python train.py --d_model=128 --experts_per_token=1 --moe_layers=[3, 4, 5, 6, 7, 8, 9, 10] --router_score="sigmoid" --routed_scale=1.0 --balance_loss=0.00257 --router_cosine_scale=20.0 --init_std_router=0.0399 --vocab_size=8192 --norm_eps=1e-05 --tie_embeddings=false --lr=0.00283 --beta1=0.9 --train_tokens=392700000 --dataset="wikipedia_en"
Below are experts of layer 6 (counted from 0) of a mixture-of-experts language model. Rows are named router (the router's row for the expert), down (a neuron's output weights, with its number) and show model dimensions 0-127. Each number is 500 + 25 x the weight over its row's rms, rounded and kept within 0 to 999. Numbers have three digits each.
Before each expert's rows: "raises" lists some tokens whose logits its average output raises strongly, later layers aside. This comes from a sample of Wikipedia text that the model never trained on.

# expert 53
raises: ",", " and", "-", "–"
router:444483477473510500493523506499516505503499492515485461464497482447507511541485547481476508508552512490491508497516523505518487495487515535561500542509504433481489491504535506558494512498510530528494473510537525522478495501477467502485494508446488438506483499466516510487505513514520527536505500545509512495483517501506489514475469497524520551497526496574441488465501466510510498485472
down0:499495492519528498462507554507456468506516510487461520502477515490494523489470478467502532459510504475501520523453508460481531523494459489512469508496504468495503486505493507540474496457446514501467471495501475537527491566527465504490519487478508504498525468526470514511530484530508497554505462492526530473492524451536490542518482513506496494466513537492532474481542525504499513440484
down1:480556475514517452500527486460517447504533536494482495532495500505498502478506495484509486486519518537453515472469523529489491487537509485523496469502478512548527532500535482477516531493480541515502531544485514498456488519572522529448503495503460487504473505527463508490479471510513522477511503506473469500514509515547527508477519461497541521523491507474492539500514478482486471469449
down2:531531494516472501527482505493518490470479448506515544520489494519486465441500465504512498489481482449502462506481484499487473521497511538505536566538516488484464551503457534467543515516514522484493502493503467490532535493526475488467501464539491490552516527480491472494493501515471484492533536502492479520508514469511494489538505532532484532514452524495484529522466506455518472510478
down3:497490501474540484479575511459529528502538537516446482526466517514521472505492505523525522515493497441470471483493511502484475458485459526509549472472515478549499478514513489501483483542509494509476459516501519503549478501501521488525523483526518533509457480543514506506507528515491518500542469474511522482486484518463503523462503473531486497492546536526467472479520491487495517518520
down4:473499483473542518507577559500504502528543507515519528516528466543460521501541485525502504500544511477465474479531486504509510441519493479568463486527500522500473499511521464521446508481494499478488493490497458510488481584497503489502494504497525486510510512515487471483480517507474520521506502480476509513525548468498497506505497503485503482522484500495465480456522527494475477529471
down5:547531495507512477552437518519457482483510494473499509489494497505541469524509478525487525496472474492458484479451530505499532477503514464497454495511523506527506456466492474505496517512496484491522514529477493504481509451520519525484475515536524490480531525479457535554448497466498489509516525545499467513494463556504486516493476541497491504461479481464500505515512494482480462469473
down6:534514522485538487503431504506484509495487505505503510507440529463528514476434473494545509507528499521499445477495524509526449489498501557493502486481534548493480498520519525471522459500466492493540494513568464481520524488522484507494505493503494497499494504470502532501526511492490480475541484528515477523521522494536529526481485486486491475453553485525518546465514507507494499506521

# expert 21
raises: "e", "y", "ed", "ing", ".", "s"
router:424493480499539511471501528507520504524449522486490487488531516515472493524479521485500531534513510494472517498476472526509501503487508533549514537526498499492490446475479519505525518471511522511520459511578479538503491499489484479473481506493481489479478477501491510494471484510486503493546511538522460509483563507556474512506470497500508518521544517574473502468514507516519491530495
down0:522454456488492547454477517535519463521465493462486467496477510475457529483510472508513504495500518506521497519474510502463512497504496485514535505491499513514482504500509508469486481463491568507509479482486504529504487491473527476485492577445514517505461511473477452492455548509501489492522494557491517482467495522549451524505515499502524485464517483540474510502523530505495523524515
down1:490523502499533547531510550519499470464465508542493525490443495475448519522544481480495497535549493526482470488507503518521477474514576491530464564503546433523509481526512515500511523530486498535492512489489458488494500488499492489489492498511503512495501531495502458480476502509477462522507479507525494509521497545512469522511514496507509513452510452506495479490535493496509482542486
down2:530481514493523472523442496492487522475515491477505509509497540475555552461515509478503558477548493504512522480500487502489501482463503510486489478491498516480518513517506492452481513504479521510493461507469504514499476528504455482458487547529549515509517544513505491455529541433517491449510482531482514525505538542486490515492448496509515504495540519507470526465475521489517491491526
down3:529489479507470501478464518465518535509481481541514479469517539513497483535505529470571511513489471521490503486495512465495531544494515513535516534532452552523498524532454464521537513455491486532527499502509477502485464496510512546537505522501488530525496525505452544506490514501470497525502472502440510494497461513504487514492484458462488499523478516524544482491519527479483510520508
down4:512478449514559487527524463545524546497485484495546538526518512478448514485492494511498481461492504435432476526483527486524466487525502494479496533499533468510510520508495491510511567465497522520511512468495526549501535526493474493442509488536502497475495506491490482498488466530461512494501518508535529494500542492512481529496481518488488495528511518540491492487486474528495511477513
down5:513455483547496520558517484454496462510481483520484420521499477533483452502541532514502488490505502522496497485458489468513473482516514529516492516487495517497504531508502503524477505509500502501510534498507517511499514500429502512475486491479488484463503491540468518479472525503511542548501482449472514518515501504527511482525493482503550465474505512460510477538506484489434469451482
down6:482509538489468491449484494518509512486496502484510457520524530482454494529492530521484506472499472489448524467456501486473498477525487486499485480496511491529502492470505501491521500511526499538506459464462509487502488484552523539494507499556462477487433517515513462492500513465507439488499477500522477515506549505460501462498468546507498489476478507499453439524497519514542496522508

# expert 16
raises: "6", "7", "5", "3", "8", "4"
router:450491522505506536476503494477548560494520518522516486501489504501480496517507533500502492523527512486428480515479492534499469509530509516529487544489501462511494464493491493481550497495478456526471482436531514550515480492511500517505525518438508422502491506486517517508520507510476473501498491532487490511515531497481489502496504488525539478467534518555459483489513467537524497493479
down7:498490522503466494505491522516488513485514490567518509460498483496512472473467470546559505461474486477494502491515494528482570483495480485499505492492480488457506510516517450477477522493555556504521485513485472471533546460514502479482500518509474512478511488524508509526489520474513562525482499493501517508469511537506507499492473493472447482492504457524551515485497521532447505469497
down8:457544525488512509514508544518506461566511483510494476509540508485469508527488498509489441441483462472485455486475446522509511495511519494490494525488441487460494502530464527531486496504476498523477455480519521494484480532484553485484491499518469479532508479514496485517503452518504477465504488498523484493466522514498477510529538461500523490485519498536485498513467503547469477465496
down9:492465543485505491489451529518544523488527514463499496498537461457484527469504524531465521467479522483514530470508470495482517518486524496551547475466528510525513502494466503504517506485498488502478494475498503510479457475458506459482552508540530511501502514486526487530535512472510508475525521468526483506502490532534503509501513553480501511521483502443463494472460529487532526543529
down10:479508529508489485485511518492506487527478502456508476440499487499519456486514497494502464508476484493467527470526491510509517504497475489555519504481506490459493449529500465511509479520508480579486492505495494419489493507538525499545492519482539516505513502480516522537531505470458476503527469517539506508484498476510463516530461496483493457507479536485568478495527502510478486519464
down11:497469485539503521519446515509507502436494484526467518509466516513463495496538483510483512509502515520498490517567501480515498502493517461496499513480507557512500512510472532486461525484520465490489480459463527520479539456508521495474516481460507510520498465480511525543476456502483487474465517489563543494487525480531505529548503517524479469482505512554482488518504514456489518520501
down12:482500522517523512451485457536509492513484474520501468504473462500489514510484498526525485490482489503518463510522532453478471484510507533498490479502490593503495512486515527493529523473512497504488519477544515496551484492528489492438468479495470552544461457527506465490537510487505489487498495498470538502474506508512497500511495440485540509532504494518510555514493440511487485490511
down13:539468488443475530497488457547504477459476510463513467510497507474523493482484539497493475477486545529477511524508486502525484509464463491494499516531503520513519505471508479498513477493461508497502541490507486515508543479459501486498487466526530478470495480478492532497466536494522480532476532490532541511495480515489538507508446543505515512525450497468468525531544506514481498563465

# expert 4
raises: "=", "-", " =", " |", "Scientific"
router:467495499482527508481536495523523540481481549479509488494534524520473493506503525512493534507568523492452544521533485492504494493518492536540536559500456500503494479517504527499541508491514536502502507516557510517479498509515494503492505522420503484489500490463493514511496514484460488538544513527500513482504526489514510496507451508512544538503540502561458478483497467519528493500495
down0:524486489476499503490502496533515490467494478482519486507513484493504549508474520473506478524532509504534525510521505502539446485509526482500488524488480490480488483467522516503521458470500457499528530481471514501462459561496465501480532524478531466494500507535487468527517532470483475515542548526493493557476474470488459500475480509539506517512508476500486521454435437507504526521515
down1:499507497471524492505473497495538511504484469508545484503504513437493499477483498515501509506532453538536469455483512506487503482480502450497518461480519492498492489478506502543479512442477457534464481522508524594487499488478543463447497445527526513489498452491508539511490500482526482503500502526494516528504505518505518453492486554498541480472499511523500509483496484492502508499524
down2:514533523516509482435509494524508488489501476466523473529499514478479474520439510516530442481535536439504498501479524515524528483507505482505520569472530518556467499504488504477560476482504491515517492529481510481487464488490509558492506487516537483502472465476523523486517483494493499522517504532520490504485490486472502466499513522454482511526490483535513542506514548515505459495487
down3:496529526491541480491505530531495518495519511502494477482489527556519505505508494539487565456495499474497504493524521473510458479499507485483501496485533493514509507566474464512467505512488511493534499536560479497520529507482515490522459467530467469489500545459537487497555487489514475538461488508502486452503503472483516476461478505496458489496505505527451490539497526505472487449494
down4:518510540502518544525464539525457504530487492532486525502480504502463527473492520474492529514548483504513480478532475539500513466496523448497537520507512511539477529548444512521528544518516474502500493465516504437502502499515486515534496450530518475479479534525476499509529493496483518480496492502498481509541531457521506496469518480504485477466500489528474509572488529475478496497496
down5:495492521531502458523504513542486461523494469491448536470483515525507493516524477436489525533479516502460494465515450476510463535513485516500532479444515460503510488495513469478507502480509506511508505509486491422489506490522499487527522499521509480497505479471500460524523511519474498509525510504498526480486515486531496529507506513533494534494475551488500485508493531569534442463537
down6:507504480522484526456473511489481508502496461494503502539478486480490518502515485499527504501556507526519486480471482496513508480437527518511495488515502542495487489504487507450447509537530496494511487509529455509502457517542467529499529531531520538482498542519502518467501539424469485465477515514479523503535511513533484481503521473471488455522494481481504549467473553531486508492480

# expert 56
raises: "-", "s", " and", ":", "f", ","
router:463488480469543517457502476498464527494518486497553486478502499507481499488500535487473502513515538522465480531487523522515527465504505525532491540507500503504468476518489518484521511484528505528485487501567519543467511572479509494469526497475479467475495495489466537525483450488476480537552502542495494493507499515501496503509484551546516489485529523546464489480489482558518505504496
down0:475502539504544488483525507542460489527472490536538534530466500529461504486539540471462498494515536532504457520488515475472494511545514502470492542507536484495497512523477504490498502496469504458478508515529504522507484488504511513492476497472458480453534492553568528511525485504448477517496486509548516490496501485522525532529466526481509496522535476507479524463519522528489472505495
down1:491520467517517496514488497466491563515468453454468517496450487500498485513504517501494474531476542529472525533495518482504489499458476509520505495544497504497487526539442529504480496506478475516539533524483545465505527481515508474515467517511475528512491468485465473507536454515488462537506490485479487484532486498473517449537490506449497497487489487506496553487558494506509498472529
down2:536509525514510478519469475490512481497463497464513511538505460471534475506512514493521523458509518513514490494487458495514501519474558511529456510497525444507549492487484523471481492483510485485513496484504551508524483456520504476490515530502440514526512494439506528484495509532473479481493530508463447464482520516502538500470465463521512503473534456500490484521493500499536476458462
down3:536532507482527524497500507477526522457501498515512517514461579484531483482490542487515484474453499518475473513457497517535518493522496519456484485510500516471546527509482485507494497488476510500508482530494526491455490502461484462455470509491526483489488516498510503478482594491474510475490505554471517504520473529544495470488493503468478506482451500539503489488541515532521511484497
down4:470493523496558504468506514517472510463473469529477471510537540470460502514506490505483496485467494551499509494510544456499493477446506487502485476487504497487504474464509466511520492478498529523507563478475535513466553498481512497476482485517481517497480575465508503530533472493517496495479514515544483534527477501487497492466503466471485495474517519446496523465515500550468514506498
down5:499464514510512481508573527475500490499549514525514499505477494543557490450462499509502472544484508487507480539505485457485525489532507505510522494527474478508483519523437525471516504483469517521473513489523549521491522477465508500491555509464494486493480539492509488510504463523441478541497459511533515482509480481522502528519502478496519498506500547483508473526533523508502486454472
down6:475492483461522499497566513483487489491484478456522512521461532509492527543527509529501492518472499500469456514437476475478510471513477497464495488504507473485522493527507506542528481487543497559472522509495494494462484535547521506524480527527514504480469524509480458522498488530542481485496463509514477515532502492529497518483482508522491476529500499461497493458549477512509428497523

# expert 62
raises: " and", " on", ",", ".", " in", "\n"
router:498476466506549480505527530502555508524475503495514489458506516499482518524500572498461517496513504485436490515499488484532510487489517516513527506478488479491508464540509520529511538484444506508500464496544477523528486511475487476504482494477484492500473499493485488486535514485531500524538510497474525519480539496502502530512456526509511522485497511515441514429468454499560484513460
down0:507484515489495506451540542430472504513528482503506482503534482520533495480503495478462471472516497489466498518482471502550530509491521501500495489521461507450477495517497537513495470521530503529515481524441474480493474516499486522526523488531506492495519559477502462483470521458568532465531512481487512518484515467499491519531500494516536477540470470472531518470498495473501473532497
down1:525512499491511443492523533507532478510480465489496471515449471434504518508472486472477455517519490510465502482477472500512506471502507470535525494476429462505513474481473493511517475457540502480504493534489489497505477502488476499501476514478461495505507538492474533497469509512534494495496499525495547522527502518517520532521506542534531496482496480491516502456549549489522435480471
down2:470491485459502460557534525493514518527455492511492500505453534525489515540479536454517510529460484492511501485475515472540482498503514494515516477491491491494573515504435482531507487509510492513531522488500495515506491520470490505560526526539514490529485477523482524508554501500520485488529502481513547482564499478470494564511502518508510523506495488525500453489478484493509483479527
down3:443476534524435487520507480527486514455536461529524517502508487502485460516522505521466493506485504492498472507423450500443492471521507513480471496488478494481468511477485519537512501473475506498482527522463462493492522466484518500492528503543505483479456522486464463485509496530485520472525474495495499511485507492539503514518516523494458514518482497487516474533498498458473556459487
down4:490507502452482491482515489465508516508504522516526539498516450474517506478498484492551520485457517494482524494529514532497481525502486516510460501529481482456488500518467517479491523530560520460510446468522552526479492493482484485506500468489489472477484513490560488497481492501545502525524488470522544490503521546495468509479461499530546531500532480542473497498443492548508479496503
down5:495491542502520554500481481500497487527497436557543459494523494498448531532499549501527506463503489507531473458474498472504519516494551500474494493502506491508502491518523540501537477512468490480539480482523489464462509496482480488494471486528475516528530533530440493487485535490476517513507511534492507536486499498474509532490522496546480505508514488488497553516486469496541542533487
down6:480511504484527534500520516504505538481471562485487456526486468481495495465521497481571489500537505480444516501532534509476503525474507495500432527505502478536504498517503482454478502534489477503554493506498503509512485497527533496546526484509506503418517509499509497528511516480442502527486502469493545463503519465477496508498466506506474512487490513471507457510526526524501492527482

# expert 7
raises: "ze", "-", " and", "te", " on"
router:500464500489554517458503488499488567490514527513510463487504503477508494501530523481470486484533550528470484512530531511513477512535480523541482519485500469480501482523480518476491496485489495541507453474546515557496539549462494521512514484453500452498500504524495517497467485458491478512525498510492476489518495470486485538497476501529568517508527509523467529488499480539540510471484
down0:505506499526504488489451485520499496521494565500482515459457521456520494438508519504482547495523507504511471478479557498488521524532515508467490477514501502515496559495456495513510515493523511512514481526481476552531511462518514492514536514500454484541507484493501461565513493471472469496483523485474488492475475506550491538506480505545510495527507534488479469484536523488514475511469
down1:489533517520471473509511496527527472535549522532487472480485477538518481499484458473526473473506495497466477545506504540495513528500457513506535499496524486515503481550475543529524501539488484466500517537495524516495501459496497483494507501512534507511518479474479529524437488506499448489547460462496515489496470542470451498526504472491515496536460534482485518516512467483480490540473
down2:456511521471489486547451510487501510486472503483474538499500494524511552498529523512501532494474531544515529526508494500520464455486509492509487536507433526505512512524512536533539452524524473515465492502525493478525509468490488502476492527485497520502471499516514515525512570502492520482505495513471539505473495527486421525495519524487475539472484479521478500492510482493517485437513
down3:480518548545470495484537514492514532543468506524472474467508523485524515509545509502457484510534518530513490483521487549488548506518475497490512505495473507482460512506481496469515515496544511514503502479491490501522543497489475510514516527492493501435485524500480556512459496516544558531462501519511470527470569480500530511495528507478497486478511497485497508517447491506537457495519
down4:465478478462477538528493500509508505488480534505471485486503514513498474496516492502552506550515482478581517497523478523499463520477465483528490487535483488528492492522485514539490475496452507498506510443490456477471469525503425559499522494525560493498511504455472492481479520491475495502522499492470502496501505483481515493537517554482523522498480497480484509493498491464527480474462
down5:528469499529525487511515501459470472491483467506503456494492483472482458442495507475454482531499515506499468492495547511471501550520483468489529543519513541506459490509496545471509533459500515483493487510494527570508499526520516486471479510507534515507502466521484510487518503463530528494538474524556531499490490478527525500479472526537509522477524493508555528464518497489513467497513
down6:479533452509449457479439478505500511508469504530528505460529518505508481490511527458492508542539478541525474490501540513477486501479489503511487538485537505539482490487516508522506522473523466483502532468506516500497527490554531515502492526504478532544481521500548474471494482533495559506494525518484529472481488539528485455485497518480553514497503523519512537486466512497498527482523

# expert 13
raises: " and", ",", " (", " in", " on", "/"
router:487485481487535502484486525492527552497503497512520502441499518456486510520484550493498537498516519511476498505495536497501506480521518533533532528478499493518456498518515506530564531485500535516498464502586486505442523538510491476473515499483466484484506513496482487492521507511511534503544507532475502492493492499482518511458483505526517518479524476541473488474486484481553480537434
down0:491509481533456491493510488505492507515491555483484452498478448495532485512490500535525505516507519542496503534499495514464470508514503509507536502474476551488494482508497514481463498453519475495493564460505497475497457520516474529531474514493519514490516522516510518481489465471467443486507515462458459518527514441491522509522481509506491445539495540518563491522499501523510516508471
down1:483531507505498449564478524511474487525486505448518518558544523508472483473483491488473500479496457480532500472492545529472478536478499496504464527464519489458468492524488511506483498531495490478484547471506514483526541506478520519480485519516515472502488459499549498476473484524451489557517510481478506507498532523508461463513517473506524501532503489512511497533519467519488510447509
down2:455499516483534504539424485469502513539476502495509536491550484494504489521479471553464504487527523472527468496543524493482490461491473485486483477507528535483478502492517505443496497500440489461511508520496520491498494534530509480532523484520514503486534472483513463504500474500497495456521470464493510497459527513486505505503520519448475525508489554491444477527487491509481474497535
down3:525480484525500502508501461475521495492545471509453459472465514553489480476514540516512504500522505513481542490516447480460494482483507515491499516506517459482495492460553492500489469465463483517511466499478470456518472480507511510478456493518547519451500523465527501465514514464500525511503492510415511524501476512527513506524459525494512539529511508486507479481497463481476506529507
down4:522501490498527542510550524484505475504507473523503506498553504519486524518495501546476522479469475460505486522476509524497548434546481527462457516481480503541472502502487484489530521443500527495505495435512505537453538496463530492503555518534459518501492490498490440490493495527490498496496498478469507486484502488520497506534471521484495541469498489504481475493471502505498527518457
down5:450469514508444510495507474488547518491509541501507483454517483538522502503485458537454490518482481493477475482473539488517500503470504506498470531537534520517482531496498502489479516483467540500525509514537508526483535480520510491503551474509491538509527525491518452492499512488495564531494536448506466488464505480501506487502508511514491512502479563510499518511521447471552520485477
down6:475465534507484480476499522514471469485498476503512508493508497505461468491547491555480479500477498530471519562457509507457515521438503519491488478517529485504508521468490473516465510499503477529504488501418468474480524474524506523492515505516454503533510500529478495501468498534499520486491500521513492460495531480517457516494473527468483469478483467477429527524530526482518515500509

# expert 54
raises: ",", " (", " in", " on", " and", "-"
router:478488507448521485473502529506539539474531502490505486483524483494480517495478516508519495503528533490435506511488519514486532475510534547535529549469500510501471528532502512534519478501505491494488488466536508495503515550497493522480484498452513479492505464479512524499518505500501497524502433557493488492455501495528511501500508513567550546476537531544464470469492478515523482487490
down0:519548502503474499506516474522477498533498532514486500488521477477525472488517490467513459494527520474476450521485508488499499514483506485488514476525505542504479478473511533503526472544494547520516458583516483467485507463532513491485486491471497527504550534461472508481461480546497491499486522509482468506500465522474476504505568518502492485544511471526531479538489498514453463508498
down1:509477491545489508499574541495507469527507520458531558522479484502507501476468474496496526469488467493474505502482514488455494492498529467483506482515491532529489532512485540563489474516530529503474451502496507504491509513509536524523504508496512523513468541478474506545478484525522486500519494477522475444506502498498503491506545476566550531499540519486518493535464509494514507529500
down2:473528546447481504507491504512510487494507472529501495418551498510491506499495499484520534495498531478535498504474516529512534508496472530483469518484521480547453510499540481497483554482512464463486502500540478516487543531490545499482560486459501533482488483543493482469519469493529505482493498503449519515457505516495514520508495509492491514499466520523473547526513505510527532494531
down3:525510504500511468499450497490477493496477548522482539492515485470522499479518500486521441487489515506483542457499485483521450470479496495492537497490482481509520512505518477497475524526486513549526452486496502545551477519503441538488470484501527456500522514522523562457492525476477466473527509543505560494508528526555490495489499467496498498516503507494489500494457487471470513501508
down4:521545486476513507507529495517525489448483489520512494492482524504501502489526539512489543451497479493466511484481449533475520462517487435502484508456511450503520501508487523508490535522510505525500473549479512495486506508485459523501480533511472474525508507501527549478503497550482471511498494502499502549491445473520468432469539471480473518528466495496482545484510496520524493481478
down5:497541474495550519469538493513501482510501506481501498493501435445519502541448482435532479480513530509472465495533485527460522503577522464496512499516514482500495505528476498516526517491515499493476528505473490521534506522520572512506497462509458469504483496472487538482511483468522504502501464513522472497470526538464504467464503481504501489502472527473496486507469499497525506489478
down6:508516535509497527510462474533526510547502513491519516511541537511475486482553484475534506503515466525493499493523503526519494522516514505444480528507498502520562459540511514437495544474494511521500484455539551483481492496502499514491490520510523509507473442462494480510472480510481536505507523492464494487541491505514484475478519479500503490501508462491478494573489509484460546498542

# expert 34
raises: "-", "/", " and", ","
router:441497499511534500472505515486530534515506532502542493493512482510509497496493560516483572553517509515455490494475486497537509508494519539565546512481503484503515476523483524519533501506505514532500492477524528493487479532501511501518505517446486498487492497484470515499524477491488472520511453537495486541479540534506490521499474520562532514470513497545447494461484483523509488498469
down0:464462525502485525465537512479461552517484465486495486525504527518521521493455548504481479507520510491473531494507453507466508506484500529517502508470479467450498528495538522519523508486540539504507524494480481505482480478503494464559497527440480487484536496465474493519470498473544470509471509471525509467526489479522515512491499450507500509494510509538540533490556508485521472482519
down1:459506485488496487532547496491474500480508480467496478523510540497539514509478535505493490520430545503486537501456436490556503478480512511468533473494508453471495484486528528493473456502505531481523496522476534493519465534509522519494500474472479527500519535497461488472550473481490499514526486459494503545484509478537529513545466505520532510503525524516477495490507525494534516489487
down2:507561519533523556509494478555482510479527519505525451482536512515490477510499456483499507521475488490481478514526515488516488455515465473482518531490535520532502450502503508439468523527471497505519451519520501497481520525492471504493524542532477497540549498539510513497541533486480501477506479527486536487494506438507481483467474500540496484512492520482488467489499540508476505522517
down3:499496486536416521498533530501533528491483481512535532499565512488520515505518510507495519515529481490484495492504461505509504517496549459508496514486482475464509467476441515499487491490504493492487531541505498509498491516516498535479528472546490552425504535513515505509498477482523478498528483493514479516458485516514452504521484482508502514546555485479487513507436481517520466490497
down4:490483498505529489473488523502472523484483474430467506540545548503527520558517517483547454510449543503499468497521494536502509506523467495481499480469552466472545502507501501530503485519484487489489490518510508498454516464475493458468531517525482514505527466497476506504507494465532496544483485523505497525511477477520538479481509468482468472504463488498554502532504464522494514501500
down5:501503519512502509529511506508533477552521486493524492498508529520522494516496529516508533447509436465506507541514534496438517498505484462450466509502474455526464524532466492504515474482484532503498545475519493477487493529518537482502489470537495473479460506512513499516473520528466545472524492497480470493514483502503541545495511469484530501451488427480501495522499506508485498538502
down6:484462517500475503490528509508482504495492509514502480494503505481518538500497484496516529464463499501482485531493486476472448446525527509497463505535460528509517530487500471527486480520489541526493507502518463512510483482539513510494480495508539500513458542497511480501513446510494525468530456442531529542516469532486472520531466473537529455516481492470561492484479493488498436489472

# expert 52
raises: " (", ",", " and", " |"
router:498509506500548501478499501497506542515504505525531477498499494476524483476513529507489526475509567461440485488486503541499505502518495510546493553513473489519481486521522485533549495484504519486487481484559517530493501549487475484497502466461491498523466513496487547477505490484534541545531501562513470509505515483542493476500478544497532502475523488521440507471495487514526462522494
down0:526538540486440496510464486480444502520521499531497522506465512519520465491466503553506425507488514521526490510473497520512514493523489513520523488522515543497469480536529506475483464482538499475498523500491509480503498481532524548530459513473471459509503488495494506500474500508542533532491478543482496516516511467544501489483535472479467492498493461507490469518508506493473551518551
down1:501514513492520498529503505482554516517461474515534474510505540505522484499471489490470507532529480511497487488481533497492552475524499502517498492505512494502490526503508466553488501486471538497512495528509485515512537427488556527522506521526518485467524476475530485516545529496523482519473492513456474511484468501483531438530568562485485527501475537503487510477497515498525513465534
down2:439473506504491463452546513484459508487514496495537511497534469504492513468512484518502522532467527523483496467489515515487500481513516481521475492475490417473532491491533516510463487507510449481496515494478525491493507501496498472484485453493529514509482528513487490498478483499509494511528529527494442561433496483456535485528489500524505525470512495529531534525521478520490453525499
down3:493498482474448493509510467476523487540527496502513491515479531477478541528529482472465510457511495493493500484527513456518496540453499527424496480481553478485489519458487476475508505490547477483474506522540516499499500472463456544536524514519493449484482479484527526508499497497482462541494504472490510491509521536540505469517509530468546516500520504500485477498463537502476521505504
down4:521506474507530526521480524508502519501488520573520495528469490455514508491476475494495556481476459504517489533512499506492498493490474487482492501460502571539503508477492527530527510478498524496550485483534493538520490534554515496477547496480489502499441557496549529482505500517461539505492521509526501500489504521545482490478546500498519456475486523539518482516489510538499492503505
down5:540499502500467536510463489484472520480535469531492516436532512498519509486493517539484487544507523512464490504481463535481451468450498500472494501522462528545513525468479441495490523499486506521497545487481520476500510497485511499494486476497496477519500523471473516448483517516478492477538497533468502509524456511502465470489499458473456508560521464484488511470470524511531499490502
down6:461509454494528499511512495521451538495491487513475540523506481483505503514481489515473485492546532498511513481486526517483513529511478489496534502526445515513489483501470478500481502519485477505532507529497482522500505494535542501509514482479478487544525505520481504482514460487476457470546502528516468469535427463516500513525538505513481513458523508541482460481529503563568523478491

# expert 58
raises: " and", ",", ".", " in"
router:443488480515540524485498495490522547538523513500480488469528507528511499496489535480510504519529537461481501507492504511515459494487468477536506520490497453498496475500483496493528516467467474530510477490540475520473489507500495500464525492446476471505489487501487501457555515462542485515487499506483501518497500562528527523500472506543501536475503467531434521479537453548503481523495
down0:529544477511523524471443483535474510482490459465497509493475503500470499502504545516493466520495501502503525506485475542485478509545491464500458522515493507517495515499526527484532505488534478502503555545475526517530479456535510492484462482516484451457561529467490511475506509493505488518502522558513506480518482496551498512469527505529508522509505505519451531458466518490524518490518
down1:474502509464490523500535482487502487494465508522485479487497522508489503523517482492502474507448515505484505511469482512527528498546531540492506509493482474474481501504512529465479514507513455538469525516487477455476453473469540536491506482523572501472451538526490526522481500471457543536468491468480484511498531495486513507467487500483448521511457492454520468479485493514484439515505
down2:495483517571471534519485502475515509500515512482507500505533503506490488479504516548502515537498493539557506502555525498479517472500540532510434527560488508522474506538515481492516490494508522468510554480497538516482517539564509509454453500499533506464535515530502518476485493499526494505503487515494463493486485467504482457496492493477485522479490512513509513545466475487532520476475
down3:502509438525513477506495442494509492514499497450539564514507484487498507528512489465508509482517498533460488546518500525479464542468495442498481503488495472478463499553487513496536492491490454506482480492517522515469517466519502506515502508483478523479528480483534505502505487482503485480534550500538548505548502520533443501477513517523505460472480502475496554494507473495505517482532
down4:557479536546471475468481532462486478511485496455526523513472515514490486505530514503531478458454500508517511522477521483531487542485508519515462511501525472494514510507472481532507514522499477511550523487491541477489527509473486466496493551509459457496507465534465519471494502495502461502484499532529519484466537473530542506558490523504497484512508486538493505465505503496496521504569
down5:459558490583492482507546486499524490528514542530504492510468466513485525539488498504534493522510493476471447504516521462496511493505514516504482514510514503471538497507574555463503512523499505472537534494478507486470539477477501503486474483509507492501489516489509496511508492509571451499527483486493508443460489559508485506520494515502483522511508535506512525498494518482491508535517
down6:530510474493535543474522492520506487498511482510481488499468486484475534439500509513502498517548520426510505482460467457479477485505529489524489498464488504512545544467515515500507529479501508506546492507494437510511497478505496519479498543468464483474510519481519492529497481552486470450512497489452515537521478520533494532512509486474534506553521507506544448488505503509505513512489

# expert 39
raises: " -", ",", "\n "
router:454515475507575527501486509468529553514496522485513497461515498461482499503510527490479506501534555497478484522529531531490480489492524523528511587515497488515502472516550506550534505472484535523503486505550514508492486502505488479506477488466504463514465514480513493479517524492490509539511483531477524497487544505476485498467498503526521524485523524527452473478486502524549509500468
down0:465473522483463511555449491471550522497472504486483500497518521480509514540492519480489502517497527490509519512486488523506466486490483505506501474516575570529512519474506478488523505489478511517499541521423513487507513563528506514477515537520460466481506494487517472470494500509473525516469518520490553479486472491484465524477500507471493477483528528522497474514492487535502478539526
down1:493491517494536515528469470510523538520519499486500506489496546494488485488482485503501471494515525479506516501534513477500524526519529489501434533522482493501515500529505438501499456480462514493501514508509478542560509449529483507497503483522496520493511471527542537501486500493528488540465478524465477455453466472542494490514507514450490498495499541465526500517511509436498558474516
down2:533503498549527527561469495505483477537507477497473531527511516484515498518509496482489522491431466499463526528511470468494474480466497499555533514503492488506558468505492523463510492502530502528509500457481474492493453526470509530534495529523482478523466497514529509511525532499513462527472554488518531506486499502514511465542480513533479509495536518503483464463523540513515510507475
down3:528470499566483529477479546505476501518511504542465517529530484521503487541490473508505502455505475450481506499503472483527473484445544464493496513528538469465526469496503514507499504510523490516525537535483497494498513451488565527554520526498482510482500511476509517480514488539508455517471485495495535472495518539517439519505533500523521518500493539493494493495465531482498508506517
down4:480525518484462504497452489493494495460545477502485468504504470500507448488465489501513492530480534516536509504509529514507480465524525487501522474524454520430442520541489530552489480491501495472499508488523500495448492492516520491504496516534515496490491497475478501467474477482528521487526531476445489494474527516511519479484555492463488503551531562490527517522521500518501496536480
down5:496545557485477533529479511493487528536479468503506484502532501547495518496556492494502488496463566481504508491499492455528524547472492482502518531483473543513450518507506525507490513497490515513503510514477490527550498468513449520505492498481507501484519463499504528495476513487496507507488490483470464516443464510445518478508486491546447515489452509512479474560481512507507472499516
down6:461468484508439511494501492520498499512464502516496541467488518515514502486492521526462489511461522480538485505497484478492516540504519519473503478486464552487468524469492497518508491502475476521506520530487476530510533525531494546488534547535480541507495440493515474452463480510502544453519466478500514520499530493439522499463476499487521491533485474476479519494464527511524494501450